From a checkpoint of a small mixture-of-experts model trained on Wikipedia.
Size: 8 layers, width 192, vocabulary 16384.
Below are experts of layer 5 (counted from 0) of a mixture-of-experts language model. Rows are named router (the router's row for the expert), up (a neuron's input weights, with its number) and show model dimensions 0-191. Each number is 50 + 12 x the weight over its row's rms, rounded and kept within 0 to 99.
After each expert's rows: a language model's description of what the expert responds to. This comes from a sample of Wikipedia text that the model never trained on.

# expert 39
router:34 44 65 53 61 55 55 41 42 55 54 67 48 81 39 52 26 43 36 35 50 37 61 40 37 50 43 58 48 56 66 50 61 58 46 43 31 61 43 53 52 34 47 55 61 48 49 45 43 51 55 18 47 33 37 64 57 50 49 60 44 55 42 66 58 68 47 55 47 41 50 34 55 46 46 55 33 54 41 47 62 43 54 51 61 65 55 54 75 42 62 56 39 51 44 68 42 65 59 31 62 61 48 52 37 32 47 46 53 37 37 28 58 46 52 56 49 59 31 68 54 52 32 52 33 74 65 41 48 41 67 52 61 43 36 58 53 57 51 50 61 45 30 77 76 38 70 22 47 30 81 41 52 39 36 37 63 37 51 61 69 49 51 31 58 54 41 61 69 33 46 47 56 38 36 55 34 64 65 43 63 42 31 22 26 39 39 41 33 41 42 47
up0:25 36 56 45 59 33 59 41 47 22 53 46 24 65 57 62 69 64 49 42 48 38 38 36 36 51 61 53 51 43 63 37 59 85 32 36 57 44 45 45 39 35 46 57 62 58 37 34 38 33 56 54 51 48 34 57 62 49 58 37 43 53 48 45 51 32 56 56 45 59 38 24 51 36 58 34 55 57 53 67 65 57 51 60 40 74 36 72 68 60 49 58 65 46 41 41 62 31 51 49 37 33 42 50 36 51 43 56 47 46 40 42 62 51 39 49 47 46 47 60 57 47 33 53 50 55 42 41 20 32 53 49 45 63 37 49 55 45 35 44 63 49 56 37 67 60 56 45 57 38 52 55 48 68 45 41 19 43 43 61 48 68 49 38 49 43 49 37 61 70 43 74 44 27 69 25 39 37 53 45 51 48 49 38 51 15 44 80 51 35 62 48
up1:49 53 57 44 52 78 21 63 53 56 40 41 43 38 54 54 48 52 78 52 67 74 42 46 50 53 60 65 34 65 44 64 61 71 41 43 39 66 67 46 60 25 51 42 51 60 61 46 60 50 48 41 44 57 45 69 36 64 57 53 74 57 59 58 28 46 48 38 48 68 59 61 42 67 63 48 31 46 49 48 54 49 58 42 22 46 50 41 43 46 53 33 63 79 39 43 37 44 30 61 62 29 44 61 48 38 74 67 37 63 63 65 41 53 52 47 50 54 51 29 59 41 75 62 33 44 72 46 40 68 54 48 59 34 36 31 36 49 58 50 55 43 52 43 44 48 25 56 53 38 57 49 35 64 44 66 61 62 52 32 53 57 51 33 40 40 27 48 60 36 54 45 44 44 42 65 48 54 33 65 72 41 52 55 41 64 34 63 43 52 43 74
Main verbs after a subject or to, such as play, take, make, had, wrote, mostly in biography and plot text.

# expert 46
router:30 58 39 54 63 53 54 53 39 57 48 46 44 50 39 62 49 55 47 49 54 19 60 32 48 44 42 39 54 47 52 61 54 62 54 52 49 55 70 58 58 52 53 51 48 51 45 52 47 44 47 42 64 54 45 59 38 27 48 69 48 61 34 39 88 48 34 59 35 38 54 52 71 31 35 43 42 55 66 33 62 68 42 24 59 55 35 51 50 39 72 65 51 54 44 58 45 47 51 48 82 50 47 42 39 40 45 29 29 42 36 17 78 38 48 57 41 64 43 66 50 63 25 61 53 65 59 38 56 30 52 53 44 54 34 48 65 52 62 68 84 45 46 56 75 31 78 36 46 35 61 50 63 53 53 42 74 41 53 51 52 51 69 49 47 63 38 68 65 46 61 53 45 44 43 52 54 37 66 45 53 46 39 42 41 41 54 48 44 38 39 33
up0:57 60 55 57 73 24 46 36 32 65 78 48 57 63 47 50 71 56 23 46 46 64 62 72 51 55 39 26 69 36 46 58 60 50 32 37 59 46 42 44 32 81 49 65 44 54 49 48 68 44 60 68 74 44 41 63 56 62 59 46 60 30 63 51 43 46 49 57 45 47 59 52 47 39 43 35 63 37 67 48 73 43 72 42 76 46 51 47 70 57 49 49 58 50 59 56 61 65 43 59 69 49 57 31 53 39 45 49 53 48 47 45 61 56 63 62 68 49 48 49 60 45 76 53 45 43 50 38 32 50 25 57 33 55 39 40 65 44 34 51 48 51 50 73 56 45 58 37 45 49 47 54 52 69 44 69 54 58 70 42 56 36 59 54 72 55 38 64 53 53 43 48 53 63 32 70 58 35 72 57 27 39 56 38 55 75 49 47 36 60 59 48
up1:20 57 47 58 77 36 22 53 18 44 53 51 33 34 39 42 49 44 54 28 48 53 50 58 56 67 45 64 64 67 50 55 56 47 56 41 30 64 30 54 60 52 36 45 41 39 43 69 49 15 42 44 51 47 43 54 58 55 55 37 56 60 58 58 43 46 27 62 54 50 31 49 28 47 63 51 43 38 46 41 58 45 49 42 39 40 65 45 59 47 38 69 47 59 52 41 51 54 31 41 60 40 22 58 65 69 56 39 67 42 24 45 57 28 59 69 62 56 47 48 51 68 53 36 61 41 30 48 54 54 71 48 42 30 72 42 36 50 60 44 46 47 42 52 35 57 40 53 53 56 49 58 55 56 39 53 28 41 65 44 62 44 81 54 55 62 45 38 38 60 52 36 29 19 42 46 42 53 59 51 47 39 53 25 70 50 54 63 52 52 52 48
Blank spaces, slashes, colons and words like approximately or nearly that come right before a number, as in coordinates, postal codes, and measurements.

# expert 11
router:42 53 55 39 54 62 17 48 28 65 52 49 41 52 41 68 50 25 43 39 41 38 44 36 50 54 48 23 51 57 73 35 54 57 47 59 44 45 40 59 51 56 69 51 43 40 48 64 38 47 47 27 38 56 38 50 53 37 30 53 55 65 31 42 58 55 34 84 52 27 49 51 64 32 61 58 39 41 64 32 70 58 67 30 71 53 45 52 59 31 75 60 40 36 35 58 68 54 64 44 54 39 44 50 53 34 51 35 29 38 48 37 46 29 51 73 56 59 41 59 56 42 36 42 49 64 53 32 59 42 52 64 63 46 36 50 49 45 59 67 60 29 23 71 57 33 54 38 34 39 61 43 60 48 55 50 57 29 57 74 52 47 55 38 61 58 43 38 64 54 36 63 61 46 40 66 51 54 59 49 50 48 32 50 40 46 56 52 42 51 32 43
up0:36 54 53 55 43 32 35 63 39 62 45 27 57 13 52 66 48 54 70 43 44 45 61 54 46 72 31 37 58 52 60 49 49 40 55 55 60 53 59 54 45 43 47 52 65 71 55 27 46 37 75 43 43 53 43 47 64 50 34 55 77 75 50 39 43 64 24 35 63 52 31 49 43 39 35 33 44 51 63 38 58 59 64 43 59 38 58 52 51 36 70 46 49 31 43 57 40 53 49 32 70 64 34 61 59 52 61 54 36 60 40 41 47 32 51 56 48 50 37 62 57 43 56 82 30 63 37 31 64 34 52 67 46 37 74 65 64 33 50 56 52 57 36 54 44 52 52 27 40 42 34 58 67 50 45 58 47 52 35 45 49 60 69 35 52 50 52 46 44 53 36 53 68 63 52 60 64 58 45 47 33 46 59 62 65 45 48 72 48 60 29 32
up1:46 56 60 38 64 50 24 51 37 57 48 51 48 37 57 40 43 38 71 62 44 40 33 46 72 52 37 51 52 50 57 39 65 23 60 46 40 61 41 53 52 49 73 63 68 34 63 39 60 42 47 42 34 64 58 33 49 63 56 41 24 49 34 20 61 63 03 54 35 47 51 46 51 55 60 49 67 47 53 25 48 36 55 27 56 61 76 48 42 69 48 53 59 26 48 47 39 53 35 55 56 45 58 45 70 20 35 47 39 66 43 63 53 38 54 57 40 57 41 39 41 48 50 58 61 54 34 43 43 52 41 56 41 47 49 52 50 52 55 51 46 36 47 56 44 29 61 67 71 40 51 38 38 33 42 50 69 25 57 51 45 47 43 56 57 69 53 55 53 57 57 74 41 48 51 67 49 59 64 63 46 69 55 38 49 56 54 46 51 63 23 58
Capitalized abbreviations and codes in infoboxes and tables, such as RPG, OKTMO, AHFS, Route, ESPN, plus table cells after pipes.

# expert 55
router:11 50 50 49 61 51 42 50 27 67 56 51 44 67 61 57 33 21 50 38 54 32 56 35 40 38 55 47 49 49 54 51 53 56 72 40 33 68 53 59 48 32 57 46 49 25 42 52 39 51 57 43 53 39 44 54 44 34 51 51 52 60 37 38 68 76 35 63 58 40 57 30 62 40 49 41 49 55 66 52 58 31 59 52 72 51 47 23 75 46 69 59 50 49 46 52 66 45 41 34 55 45 57 45 50 32 50 28 25 45 50 22 57 43 57 67 36 51 38 68 55 58 36 43 42 64 48 34 53 28 53 62 61 55 30 53 52 56 52 51 65 39 50 46 68 40 59 36 52 42 68 33 69 38 43 47 68 43 61 49 78 44 44 53 51 47 48 40 55 47 53 56 53 34 29 51 38 53 57 41 66 50 39 32 25 45 32 30 41 51 40 39
up0:51 72 55 61 31 71 44 36 36 40 52 32 59 41 55 45 48 41 60 28 34 57 39 32 50 33 46 43 50 45 59 55 69 71 44 47 60 60 40 48 40 42 61 35 41 25 51 32 57 44 43 52 56 30 49 54 49 47 67 55 44 48 43 52 81 67 38 42 40 64 50 42 29 42 41 68 55 52 73 66 52 54 45 48 58 35 39 38 65 52 65 45 47 37 50 63 63 40 59 29 60 35 37 59 61 59 45 54 49 57 62 58 61 44 46 59 44 34 41 66 48 70 69 63 35 50 38 39 47 41 57 52 73 35 35 50 34 60 57 60 44 49 36 44 32 61 31 40 45 57 63 69 63 77 57 70 47 43 36 45 51 53 69 38 38 36 61 41 55 46 42 54 51 43 21 36 43 57 53 39 63 51 69 54 35 47 39 62 48 78 19 42
up1:21 35 50 68 44 52 44 82 45 55 43 47 59 48 53 49 46 61 46 72 52 46 56 40 44 38 46 34 38 53 60 57 57 43 36 60 27 66 52 49 55 39 54 36 61 52 56 28 51 52 23 33 50 38 52 65 50 72 34 46 47 41 47 58 31 45 50 54 47 55 55 56 54 36 40 42 44 48 42 69 34 46 71 53 29 64 53 15 36 41 47 46 37 33 55 47 63 56 41 60 37 32 41 62 60 61 32 57 42 35 54 48 69 71 34 54 54 49 18 41 65 46 48 54 41 74 57 59 43 38 53 44 44 53 44 59 73 71 56 42 56 54 49 53 68 43 58 46 45 55 52 52 41 45 53 34 56 71 35 31 60 59 49 50 55 45 52 62 51 52 49 33 23 19 57 46 39 62 42 43 48 50 50 48 41 86 36 56 68 55 72 65
Pipe cell separators in data tables, plus motion verbs such as went, go, came, especially "went on to", and born.

# expert 52
router:36 49 42 23 49 45 45 60 15 68 52 57 39 62 45 53 53 26 49 35 41 41 62 44 38 45 43 37 55 50 49 72 56 60 68 38 33 52 47 56 60 45 76 58 60 40 47 47 37 49 59 51 43 48 42 49 31 36 43 74 35 63 50 49 62 54 45 58 52 20 59 45 53 27 65 48 39 46 69 41 57 55 57 37 58 49 44 67 53 42 81 65 37 47 43 74 59 45 65 41 59 58 44 47 49 24 40 41 22 42 52 39 61 48 35 67 38 56 53 64 59 48 24 54 39 60 60 47 60 21 49 38 55 56 48 49 45 60 48 58 54 42 44 58 66 38 66 61 52 36 60 24 69 42 54 47 48 44 43 88 60 51 49 61 50 49 50 58 54 34 61 55 62 39 32 38 39 56 71 41 52 47 46 43 35 38 56 33 47 51 41 27
up0:57 59 48 52 50 68 59 59 22 62 33 37 71 42 64 54 71 54 73 34 38 60 50 56 34 64 60 55 60 52 51 63 54 66 47 45 66 61 31 49 63 53 48 72 41 80 54 51 52 53 56 55 54 18 42 46 56 47 47 42 52 43 47 71 62 59 55 51 43 56 34 49 51 32 40 31 17 37 47 49 53 47 62 23 45 46 41 72 66 44 42 53 54 39 39 48 47 36 41 33 44 37 60 48 52 55 49 45 61 56 60 68 48 46 71 40 53 57 60 63 52 56 66 43 51 59 39 30 38 48 40 55 27 28 52 68 52 49 39 39 58 44 68 38 40 39 53 56 42 12 40 46 59 65 58 45 54 43 44 21 54 60 64 46 59 34 61 40 50 52 65 40 48 63 68 37 56 72 74 61 63 62 43 61 36 50 37 63 52 58 62 52
up1:37 28 56 43 45 61 57 54 45 40 38 31 57 49 41 56 36 34 48 56 71 61 46 59 44 44 75 59 53 54 56 41 51 50 26 52 30 74 53 74 37 54 42 57 59 39 43 41 45 44 33 38 51 49 41 41 21 56 25 43 49 56 40 66 49 40 46 62 59 42 50 46 45 49 49 42 45 83 57 70 64 49 24 47 60 36 59 48 37 58 50 38 45 47 45 25 68 44 36 37 39 47 52 45 39 19 56 61 48 48 40 50 46 65 48 68 40 41 55 58 59 71 32 73 53 42 42 47 26 69 32 45 65 37 56 44 44 37 31 58 72 43 35 63 57 34 52 75 41 52 65 46 38 57 53 66 37 45 55 63 52 44 35 58 44 21 59 47 61 48 55 64 64 35 40 71 56 63 30 59 60 54 51 47 44 65 56 48 37 60 49 40
Month names after "on" or before a day number, plus infobox labels and colons such as Summer (DST):, Land:, Binomial name:, and table pipes.

# expert 12
router:43 54 61 39 51 59 18 88 47 57 48 44 39 49 35 73 32 51 37 33 77 32 50 44 38 57 39 51 65 48 55 55 50 65 57 43 33 67 69 53 49 48 52 55 57 29 56 55 35 53 63 42 43 53 49 57 63 33 44 55 50 50 44 53 56 60 48 72 50 43 61 44 55 49 51 45 48 41 55 39 60 40 54 31 68 46 47 45 51 43 48 62 33 37 40 71 57 70 69 27 67 28 51 39 59 47 40 44 46 40 38 39 46 46 58 54 34 64 41 61 55 57 46 30 50 65 73 37 61 44 54 41 66 42 24 61 58 39 54 59 54 38 56 68 79 28 49 37 44 41 60 46 59 39 55 40 55 48 70 59 56 29 75 49 53 38 33 45 65 40 50 42 73 27 44 52 35 59 63 47 52 46 42 36 39 47 34 55 50 40 17 53
up0:56 59 51 31 42 67 46 62 43 58 65 29 51 47 65 58 54 48 61 49 70 45 37 53 36 51 56 44 45 35 51 46 54 47 52 42 64 61 48 28 66 53 48 58 32 52 41 67 73 54 24 73 69 52 59 63 51 55 56 48 39 56 38 46 47 48 38 48 64 76 65 52 55 38 72 48 36 37 55 55 63 52 54 47 53 39 23 64 58 56 58 62 67 61 43 40 53 74 41 73 61 44 32 73 59 41 46 59 57 57 54 49 59 43 44 31 39 34 50 63 51 63 58 64 48 45 28 52 54 15 53 52 48 73 41 36 58 39 45 28 64 54 61 40 14 45 48 50 32 30 42 36 53 52 46 38 55 60 61 56 36 57 66 32 56 40 73 44 42 25 32 50 47 51 68 41 51 57 51 37 42 35 56 34 65 66 53 59 56 62 43 61
up1:45 64 65 42 56 61 33 57 39 54 55 42 45 26 69 34 67 61 45 37 32 53 67 54 57 63 47 50 65 63 82 56 49 61 49 33 42 44 54 50 58 40 57 64 61 56 62 20 52 44 45 44 44 47 56 47 68 35 50 37 23 47 47 35 71 32 58 57 51 33 56 47 41 68 61 58 64 59 53 62 50 53 43 46 56 36 61 38 50 34 48 59 37 60 54 50 38 57 50 55 39 37 61 52 42 51 59 60 39 20 32 37 34 69 47 65 70 59 27 47 57 54 80 38 46 50 42 53 45 31 47 67 64 60 62 49 37 35 47 39 41 39 63 67 61 56 67 42 46 69 75 60 35 47 41 41 56 50 62 47 85 74 55 68 48 38 48 44 58 61 36 41 55 38 57 58 45 54 43 48 64 35 35 43 71 48 46 73 52 45 47 46
Adjectives after an article or of, mostly political, social or public ones such as political, Democratic, local, public, high, economic.

# expert 33
router:55 67 61 48 41 49 34 55 24 73 58 64 58 69 50 59 43 43 42 44 48 34 60 50 44 39 42 27 51 50 58 61 64 69 47 44 32 37 58 44 62 51 48 60 69 42 27 51 40 56 61 36 58 51 40 62 47 37 35 46 48 61 28 61 61 72 50 54 26 47 71 39 57 51 51 47 24 63 60 35 45 44 57 41 51 64 52 43 48 44 55 60 54 36 41 67 48 63 52 39 48 46 57 39 59 45 39 28 58 54 42 38 62 46 62 46 33 62 35 70 54 45 30 34 48 53 55 41 63 36 82 36 64 52 41 72 58 68 56 53 67 36 58 68 44 42 57 40 44 45 51 44 66 42 35 53 66 43 55 51 64 31 52 44 63 69 52 52 39 25 31 47 67 41 18 56 41 44 54 49 62 44 20 47 53 42 30 43 45 46 40 24
up0:48 44 66 44 66 55 63 59 48 40 48 58 55 49 57 33 45 16 55 49 51 58 49 33 52 43 71 29 48 59 41 48 59 47 42 51 68 48 29 63 44 53 37 57 61 61 54 37 69 36 54 44 64 63 54 60 62 79 58 57 63 24 44 42 50 58 58 69 37 55 59 76 56 45 51 51 49 51 57 42 35 58 66 41 46 54 43 44 58 62 60 71 61 29 38 30 30 55 42 70 57 74 56 69 80 60 39 45 61 52 49 43 35 62 48 55 56 58 56 66 58 52 45 54 39 48 47 51 38 25 57 54 42 40 54 59 34 61 65 67 52 42 33 53 60 55 42 36 38 34 41 32 53 42 54 48 60 47 26 56 59 65 54 55 50 49 71 50 73 32 28 55 59 56 54 55 42 23 43 52 38 61 72 59 66 55 71 50 45 24 60 30
up1:58 43 51 30 67 45 66 53 52 44 35 51 54 31 18 71 49 20 55 43 53 56 32 27 36 71 53 54 57 54 75 56 37 44 39 54 43 24 42 35 36 80 39 37 43 64 70 57 47 41 37 35 39 46 53 53 53 66 57 58 58 60 66 43 52 48 70 42 59 52 31 61 43 37 64 46 52 72 62 55 49 58 82 50 56 54 50 43 46 53 58 48 33 44 46 59 69 45 41 52 66 49 56 60 45 50 57 57 61 46 56 39 69 48 50 41 48 40 38 53 48 56 48 57 58 33 37 54 43 55 55 41 56 42 40 72 38 65 35 56 37 44 35 62 53 49 57 49 24 62 54 59 44 55 60 60 60 50 39 54 27 21 84 40 54 56 37 53 34 66 61 43 58 37 56 47 47 71 49 57 64 63 57 49 48 44 73 50 31 50 35 31
Pieces and whole words of Arabic, Persian, Turkish and Indian names, such as Razzaq, Mustafa, Ibn, Erdoğan.

# expert 25
router:42 46 53 41 61 42 54 58 27 65 62 40 40 75 32 70 48 42 27 48 44 48 52 28 34 45 34 53 53 52 55 66 76 66 52 35 40 50 51 68 61 30 53 56 67 48 34 43 47 48 48 31 35 33 42 59 52 56 38 56 55 59 39 51 64 57 53 58 50 44 53 34 59 50 43 47 25 60 47 23 69 45 45 54 68 51 51 53 79 40 60 48 54 39 39 57 38 63 61 43 57 59 52 45 52 36 40 44 45 45 39 41 55 49 52 59 38 53 32 58 53 66 24 48 45 68 59 37 61 47 56 57 50 55 44 55 64 57 71 47 62 38 30 76 63 22 58 49 54 45 83 48 60 51 43 46 60 43 56 73 68 43 66 38 48 63 35 67 74 45 32 47 55 33 38 58 42 60 62 33 58 42 42 25 31 34 51 45 35 39 44 44
up0:53 68 47 64 65 42 45 50 43 69 60 59 45 40 50 47 74 56 35 55 49 44 47 60 61 52 39 62 51 48 77 59 51 63 50 34 39 56 36 46 59 45 58 51 63 62 19 24 44 46 65 58 44 44 21 28 51 50 30 40 48 55 62 27 36 47 65 46 35 70 72 55 49 44 34 46 47 48 49 55 80 38 62 96 40 54 49 37 61 44 37 48 60 57 36 39 60 53 66 54 59 48 34 54 45 35 44 61 32 44 70 32 64 61 54 44 58 48 53 58 44 53 35 60 47 63 54 56 31 34 58 57 52 75 39 52 68 37 70 42 50 49 52 27 54 40 47 55 71 56 43 51 20 54 35 53 45 39 59 35 44 65 49 44 41 47 54 56 43 56 56 56 63 46 49 33 39 54 43 62 73 43 51 38 42 44 70 56 49 67 52 59
up1:47 58 40 51 61 31 59 52 50 60 41 46 55 33 19 42 35 18 34 50 59 51 44 47 44 47 57 71 40 32 74 62 47 46 32 33 47 36 62 54 53 47 59 44 46 20 39 43 56 49 52 58 53 57 46 49 57 53 51 42 58 64 37 50 46 57 53 52 66 57 52 46 35 41 54 50 34 28 29 37 51 58 44 65 56 35 66 43 47 34 32 31 64 53 39 59 41 32 42 46 54 49 56 39 59 60 43 52 35 50 45 36 61 53 45 33 33 41 44 71 43 36 52 36 36 51 36 49 54 68 38 32 45 57 51 49 40 60 54 35 53 63 60 29 72 56 39 61 35 50 65 40 17 53 59 83 36 36 63 42 35 62 63 26 54 48 39 47 32 41 33 37 29 40 43 38 51 56 31 68 66 33 45 51 43 32 34 53 42 53 43 61
Prepositions right after a verb or participle, especially "into", in, with, from, e.g. fed into, slid into, takes into account.

# expert 31
router:38 55 45 52 66 48 57 40 33 50 56 69 53 82 43 60 30 46 30 46 47 32 53 33 29 40 50 57 55 52 77 52 60 63 47 37 34 64 51 58 57 34 47 48 59 53 40 52 47 53 48 14 51 44 49 63 50 48 60 57 52 59 43 57 64 63 52 72 37 51 52 43 57 42 43 57 26 68 38 41 64 45 49 49 73 52 46 57 65 45 62 59 40 50 45 63 46 58 51 35 47 53 48 42 28 34 48 39 58 41 38 25 65 37 47 60 46 50 33 62 46 60 34 50 34 72 63 40 54 43 57 52 59 48 33 59 54 50 54 56 59 40 36 80 69 33 56 39 42 36 72 42 64 34 34 43 68 58 56 60 70 53 56 32 61 54 44 50 84 49 58 31 57 33 40 57 33 60 54 52 57 47 33 19 37 38 44 27 48 37 50 50
up0:67 55 62 72 56 42 53 50 43 48 55 51 68 62 52 57 53 59 70 54 61 41 41 50 31 35 31 21 32 79 73 58 63 63 73 45 55 75 74 64 57 33 49 31 41 62 61 32 53 57 41 50 51 41 68 41 30 45 61 45 48 37 38 49 63 61 56 50 47 52 39 58 56 32 55 61 35 57 47 61 43 37 60 48 63 44 33 45 52 52 46 34 52 46 59 38 62 57 77 52 53 49 53 41 52 50 58 93 52 38 47 29 69 34 42 36 51 51 66 50 38 33 63 38 60 61 44 53 38 49 65 81 49 52 44 54 49 35 48 45 50 57 44 52 43 53 48 47 29 51 57 43 72 39 50 53 38 58 62 68 40 40 45 34 64 67 43 67 71 70 39 42 57 53 52 59 35 41 47 43 51 66 34 48 47 54 40 36 54 57 31 59
up1:51 51 41 35 84 45 61 53 36 69 43 50 42 33 57 68 54 33 29 56 59 32 59 63 46 47 53 43 37 56 45 41 62 48 46 36 43 68 49 44 47 58 60 36 48 48 51 55 52 46 15 55 60 43 25 39 34 48 53 73 50 51 65 59 34 50 41 55 43 51 54 43 45 40 40 46 50 51 62 64 50 36 61 55 41 49 67 45 29 46 29 26 55 34 36 69 68 56 33 43 24 59 46 44 60 35 49 63 42 34 57 48 60 43 44 57 40 38 48 57 37 53 55 47 64 72 55 31 42 46 52 35 38 54 48 49 38 53 47 50 54 57 56 69 51 28 18 43 68 51 60 18 52 29 58 39 57 51 61 59 45 61 50 61 51 33 52 48 41 57 41 62 50 27 41 61 31 73 46 48 43 91 42 47 47 31 51 60 54 65 54 41
Past and present verbs right after a subject in narrative prose, often the verb ending, e.g. rises, rides, died, held, escaped.

# expert 59
router:53 58 69 35 52 52 16 63 37 64 62 65 45 55 42 64 29 41 52 34 74 43 58 44 39 42 42 41 51 44 67 52 52 62 48 45 40 50 69 55 65 39 51 62 54 37 43 60 42 48 61 35 62 55 44 59 65 28 53 58 57 44 20 66 58 62 51 44 36 39 71 51 55 52 39 48 37 62 60 42 47 35 48 34 52 67 34 44 58 39 61 55 47 30 45 62 55 51 50 47 58 45 50 42 63 46 32 50 51 28 60 42 66 43 68 43 39 64 31 66 65 47 45 34 48 66 58 47 56 49 68 51 55 44 39 49 55 52 44 55 77 30 42 65 55 49 50 56 25 39 54 49 61 40 49 39 53 36 67 52 59 48 64 36 59 45 34 36 70 47 34 59 83 33 32 51 45 45 67 40 74 48 13 42 40 43 24 49 41 44 36 41
up0:49 42 41 50 67 40 28 43 49 49 51 51 49 11 55 44 45 46 48 47 44 35 70 66 53 34 55 23 62 40 43 67 74 47 44 43 53 37 52 65 46 46 55 68 44 44 37 50 43 53 58 49 40 39 50 51 56 43 57 48 68 57 49 42 33 50 53 40 54 29 52 47 53 50 28 62 42 35 34 57 57 52 44 53 55 64 28 52 44 61 51 29 48 41 54 24 61 44 52 65 70 74 40 37 61 61 33 51 55 58 55 46 49 56 54 61 71 43 48 70 55 63 41 66 59 54 59 41 27 45 47 58 46 54 53 42 56 71 35 64 64 36 49 51 65 47 39 36 32 26 54 48 62 57 29 50 31 41 43 38 21 22 34 56 63 53 54 36 56 43 73 64 71 50 61 59 55 55 34 78 63 67 44 37 52 63 40 63 63 50 27 44
up1:43 53 38 60 50 47 57 50 48 28 68 30 56 39 48 47 37 41 33 49 43 40 26 30 53 48 31 77 31 33 47 53 47 57 28 45 41 49 42 68 57 39 60 49 41 55 39 48 36 18 41 44 63 33 19 57 41 56 44 54 70 32 36 44 23 33 35 44 44 53 54 59 48 54 45 68 60 57 50 58 51 32 58 43 66 20 29 44 42 68 49 51 53 54 68 41 43 34 39 43 38 47 37 44 47 31 48 58 68 59 45 64 57 43 58 52 68 40 69 60 60 51 52 55 42 58 59 67 59 65 49 68 51 53 54 61 65 42 50 45 60 38 38 41 48 54 55 86 55 34 49 54 58 63 45 48 48 38 36 65 45 56 68 32 36 37 54 47 76 69 36 33 49 46 43 37 47 42 55 53 49 64 44 74 39 50 39 40 48 64 38 46
Institution words like Public, Railway, National, Medical, Electric in organization names, plus pieces of Indian, Japanese and Persian place names.

# expert 4
router:50 65 57 35 46 48 25 74 39 64 55 56 29 45 41 50 34 51 35 32 56 37 65 23 43 38 44 51 65 69 53 47 60 62 66 47 43 70 64 70 38 43 58 66 53 41 52 57 39 36 71 33 44 35 39 51 47 46 46 60 44 56 41 56 58 59 52 52 39 41 55 24 71 36 52 62 44 46 61 39 60 37 40 37 81 57 35 54 57 51 51 47 34 51 33 56 56 63 66 35 61 40 45 46 55 53 40 37 50 39 38 38 55 46 57 54 37 51 26 59 49 49 51 27 41 59 65 42 52 39 53 49 59 27 37 58 47 52 67 80 54 40 59 64 81 17 64 53 38 44 72 48 54 27 38 40 55 41 47 54 51 45 63 42 48 48 41 63 52 45 40 56 62 33 40 63 31 54 73 37 50 41 45 33 48 42 35 35 34 46 40 45
up0:39 45 35 60 50 48 46 64 55 57 79 60 60 47 39 34 49 68 37 55 41 66 60 39 39 43 48 64 73 59 45 53 58 37 67 65 55 49 61 64 37 56 51 67 56 54 57 24 26 52 36 53 29 54 45 60 39 54 46 53 63 60 45 54 80 61 63 36 39 68 47 62 63 55 27 74 74 58 56 43 76 35 58 60 66 37 41 53 53 37 27 28 68 73 25 66 64 47 54 50 54 37 38 44 47 40 40 45 37 65 55 33 42 59 43 57 50 43 48 43 30 31 52 55 47 55 62 30 44 65 42 58 70 43 35 40 37 65 65 55 47 42 66 59 42 48 50 67 60 47 47 41 50 34 40 49 67 33 68 37 36 36 45 43 34 40 44 52 58 66 46 41 57 42 47 54 51 65 46 46 45 42 51 49 42 51 58 77 71 49 46 62
up1:39 39 64 62 28 59 37 38 44 52 55 55 75 51 56 32 41 48 56 45 62 34 53 55 61 53 58 70 70 47 57 62 40 67 60 38 52 77 58 53 49 23 73 42 53 46 50 61 46 66 61 55 42 40 72 38 58 33 62 44 39 46 68 52 37 26 54 60 72 60 61 41 56 46 44 40 51 62 56 50 76 54 71 63 68 50 65 38 65 30 32 62 47 45 46 53 42 59 52 41 63 58 33 63 34 68 63 31 59 38 34 42 56 51 61 53 51 59 45 38 49 41 54 40 64 51 55 61 49 57 34 51 80 58 49 64 46 63 68 41 78 52 69 39 54 42 35 48 45 49 78 61 61 42 51 46 79 41 54 39 64 52 57 40 53 57 57 70 35 44 57 43 39 46 65 47 55 39 47 48 45 25 30 64 44 47 47 48 56 52 67 70
Adjectives and prefixes before a noun, often after a or the, such as political, human, public, high, non-, free.

# expert 3
router:42 51 53 43 53 45 57 58 31 77 56 56 46 65 37 60 38 42 35 42 65 43 54 37 44 32 28 45 56 45 52 68 50 56 58 38 24 55 57 53 76 38 54 60 70 24 36 53 42 44 58 32 47 53 46 66 49 51 45 69 40 56 36 53 68 67 59 61 43 41 70 51 54 35 41 53 48 82 64 31 50 58 51 34 60 44 41 40 57 44 64 58 43 47 43 62 58 55 59 51 49 49 68 42 61 33 39 37 54 35 31 38 61 27 52 67 45 60 34 52 72 44 37 67 44 51 64 31 59 48 57 42 66 45 55 49 57 52 58 52 60 33 44 56 68 38 61 44 32 17 52 45 46 27 48 48 66 62 52 54 57 31 55 49 48 54 39 58 63 35 55 48 82 50 37 51 42 55 65 49 74 51 36 40 48 48 35 52 34 37 31 22
up0:71 50 58 38 35 58 59 54 36 41 34 28 49 49 51 67 50 61 64 42 62 57 65 36 49 48 57 56 70 50 62 58 62 55 51 64 85 64 59 64 62 64 58 42 37 55 65 45 59 50 32 38 65 79 46 50 61 57 45 46 42 44 50 41 45 58 67 60 49 39 46 37 29 47 74 53 40 69 54 28 43 42 41 21 58 59 52 27 66 60 60 54 42 55 73 47 70 53 46 47 59 36 41 52 42 76 45 25 74 53 53 72 37 60 44 54 61 47 65 40 41 63 62 47 50 61 58 63 51 33 78 57 54 37 46 48 65 62 42 29 59 51 27 38 41 49 37 44 46 34 47 57 67 58 49 47 29 82 46 59 59 41 50 26 51 56 50 46 45 66 49 65 33 51 58 42 49 57 48 62 67 34 51 42 55 48 48 46 57 61 42 46
up1:31 43 40 53 55 49 52 50 45 58 57 44 39 72 57 56 43 28 57 59 50 42 62 66 46 36 52 45 48 47 51 74 58 49 33 51 51 58 48 33 52 59 39 46 77 52 53 43 50 54 63 47 63 52 62 45 43 38 49 61 51 64 67 28 43 57 60 40 42 47 53 51 31 65 13 61 53 48 32 47 39 63 38 38 66 52 44 42 43 71 54 53 72 56 60 30 47 49 46 31 67 36 43 54 48 55 45 44 37 52 71 44 44 44 47 63 47 48 25 63 58 16 69 52 59 35 34 56 52 57 63 36 50 38 35 77 33 43 66 24 39 43 63 52 81 29 42 50 42 60 59 59 43 50 58 40 46 48 30 36 69 57 43 68 42 48 43 64 49 47 57 66 60 65 54 39 44 44 39 51 67 43 60 75 51 55 24 68 43 53 66 37
Name pieces and first names inside proper names, often in tables and lists, such as Rajeev, Gazi, Jon, Hojambaz.